Weights of a small mixture-of-experts language model, trained from scratch on English Wikipedia.
Training: a variant of Muon for the experts, 394M tokens, 6012 steps.
Below are experts of layer 7 (counted from 0) of a mixture-of-experts language model. Rows are named router (the router's row for the expert), gate (a neuron's input weights, with its number), up (a neuron's input weights, with its number), down (a neuron's output weights, with its number) and show model dimensions 0-47. Each number is 50 + 15 x the weight over its row's rms, rounded and kept within 0 to 99.
Before each expert's rows: a language model's description of what the expert responds to. This comes from a sample of Wikipedia text that the model never trained on.

# expert 12
Everyday nouns and word-initial pieces after a capital letter, especially kinship and role words like mother, head, chief, daughter, West.
router:46 38 43 78 59 51 48 66 10 68 55 32 64 51 64 46 48 41 36 73 57 31 46 60 19 47 28 50 51 73 59 43 66 39 59 51 37 41 74 51 43 26 55 33 47 62 59 60
gate0:53 32 49 40 38 24 50 55 28 43 37 59 75 48 69 60 51 39 29 49 55 44 25 76 37 37 70 65 53 51 51 66 54 62 41 58 59 60 43 68 65 53 36 09 62 19 56 62
up0:37 43 46 38 31 44 31 48 28 54 43 49 51 36 39 57 53 32 76 68 40 53 51 93 55 51 44 50 65 46 55 61 54 49 67 50 47 46 40 73 61 47 31 38 37 36 79 48
down0:19 40 43 55 42 70 56 60 36 69 55 52 46 65 47 42 62 45 35 51 62 56 76 40 33 13 54 57 52 81 49 47 40 38 36 48 51 57 48 64 35 24 35 49 40 22 57 69
gate1:56 36 60 48 41 53 47 68 35 58 38 28 48 70 27 51 45 63 56 38 49 57 26 47 49 72 23 51 56 49 34 66 44 46 51 22 46 76 23 60 58 68 67 45 38 67 57 60
up1:45 69 65 66 51 65 39 47 53 39 45 56 86 14 30 64 54 48 64 44 52 76 54 57 61 53 17 54 51 50 58 46 28 69 58 36 45 34 49 53 34 47 55 43 21 22 57 76
down1:41 40 39 54 60 50 48 61 48 46 50 27 59 42 36 45 35 46 69 39 45 57 26 55 12 39 70 31 80 19 42 72 45 40 58 49 56 65 57 53 40 27 60 58 62 52 52 54
gate2:36 61 23 61 32 55 51 33 72 78 79 57 48 62 74 63 56 69 54 37 54 57 46 55 38 39 75 50 33 47 67 49 52 61 49 63 40 53 52 87 56 39 74 55 42 49 50 69
up2:43 47 64 53 61 56 40 33 26 65 45 63 68 64 42 44 23 32 21 28 39 33 65 50 37 37 44 51 41 50 50 47 45 65 48 36 41 72 57 14 48 40 62 53 43 45 65 55
down2:54 31 50 43 59 65 42 47 51 52 45 42 46 46 34 39 40 42 63 49 65 66 40 22 59 44 42 56 24 65 18 44 47 62 32 57 54 65 57 59 41 60 47 86 30 63 46 51
gate3:68 64 66 65 54 41 54 72 39 53 63 43 68 64 54 58 60 47 20 64 55 53 55 47 47 66 62 74 64 37 46 06 36 41 32 36 65 45 67 56 53 56 49 66 45 62 41 52
up3:57 34 68 47 50 71 61 69 42 29 46 57 27 60 79 75 71 69 54 57 80 42 56 77 51 31 53 32 46 36 53 49 75 35 38 69 19 39 49 57 44 65 61 38 46 40 64 48
down3:48 54 51 45 37 63 56 58 72 59 58 57 73 56 53 53 62 67 50 46 51 33 42 64 41 53 64 32 61 60 36 51 71 54 45 46 35 41 54 25 34 49 48 72 39 47 58 57
gate4:57 47 55 55 41 53 55 47 34 74 34 30 42 42 63 51 44 78 28 56 61 32 74 41 20 51 60 75 40 46 30 22 55 88 40 68 29 47 60 50 40 37 41 67 61 54 45 89
up4:50 46 64 64 37 48 17 61 71 60 52 54 71 86 69 42 47 63 61 19 26 42 38 51 25 35 53 58 42 35 61 49 32 40 67 49 40 63 40 37 40 67 27 82 42 50 45 23
down4:52 41 55 58 50 55 47 57 47 69 24 30 66 66 48 51 69 67 65 33 85 38 32 53 57 46 32 32 61 49 65 48 66 40 57 35 58 37 42 43 85 66 38 83 33 69 39 20
gate5:37 72 35 39 75 63 68 58 39 96 51 73 84 46 64 27 44 59 40 53 42 53 53 48 71 58 64 53 23 57 71 53 66 39 49 48 50 36 49 75 63 43 45 51 60 33 59 53
up5:69 56 46 51 36 49 72 26 38 31 63 86 48 37 66 28 62 71 45 25 40 43 58 58 38 37 42 50 56 52 40 53 30 26 78 47 62 43 64 41 35 64 59 81 65 76 73 83
down5:52 57 53 55 46 41 72 47 66 69 53 52 45 30 49 37 78 30 51 49 67 37 42 54 49 45 14 36 49 43 51 69 42 49 45 54 68 58 51 72 65 43 26 43 32 54 42 52
gate6:31 58 46 45 37 47 54 34 24 66 35 55 46 45 48 47 57 49 33 52 61 64 36 47 33 64 40 77 31 51 51 57 57 38 38 49 38 61 50 54 56 47 05 59 27 55 52 80
up6:69 57 59 69 77 52 43 47 63 64 32 38 05 56 55 46 35 61 45 69 57 72 46 40 42 40 50 44 51 55 63 34 58 51 44 38 56 40 54 43 76 27 44 44 37 60 73 68
down6:44 40 44 44 46 36 31 48 53 31 47 57 90 31 51 45 41 57 39 45 60 63 42 64 32 56 41 56 46 59 28 29 83 49 18 77 55 52 63 37 59 71 50 33 50 55 53 81
gate7:54 57 56 46 56 48 81 53 31 54 56 62 50 72 40 44 48 55 40 32 29 45 50 60 30 29 34 56 55 45 64 39 45 52 67 63 46 45 53 41 43 49 83 43 47 62 47 33
up7:60 39 59 54 35 36 45 39 60 24 51 53 48 76 47 79 43 41 53 52 53 39 49 40 48 50 67 49 20 53 60 46 49 34 50 51 44 57 37 50 52 79 86 49 53 33 33 68
down7:54 45 48 54 50 44 44 49 36 44 35 50 55 50 29 70 57 39 48 64 40 28 53 42 31 75 97 63 35 50 47 69 35 34 67 74 53 65 62 62 68 54 53 69 44 36 53 72
gate8:51 37 57 48 57 33 68 43 60 58 46 47 57 58 66 46 45 41 40 62 70 52 38 55 61 52 31 52 63 80 58 50 45 36 41 45 64 67 72 56 25 44 40 42 38 66 60 36
up8:64 39 50 58 54 40 69 57 45 37 34 28 21 48 69 56 48 30 62 35 67 88 59 36 55 60 30 27 31 70 53 33 52 74 50 37 43 35 30 50 46 39 32 44 57 44 52 24
down8:38 67 54 63 68 57 33 54 52 45 49 40 39 57 30 49 47 18 32 20 44 69 75 27 25 50 69 40 56 38 73 68 50 40 60 43 59 36 47 61 55 30 46 78 28 33 68 49
gate9:54 55 53 44 58 25 53 58 18 57 41 51 71 78 50 57 65 45 58 18 21 49 62 43 25 50 30 32 27 74 52 45 56 41 55 46 57 43 71 34 70 40 73 55 68 42 61 33
up9:57 44 41 53 66 47 54 66 68 57 49 56 32 54 57 60 60 57 41 74 58 51 63 74 61 50 52 22 33 39 45 67 72 64 52 41 48 65 54 55 42 25 68 64 41 25 50 48
down9:51 74 48 57 55 42 42 44 70 65 61 31 52 66 40 24 42 66 51 79 53 40 53 36 70 48 60 62 62 73 62 50 39 50 51 52 36 49 46 47 72 33 46 54 49 63 46 51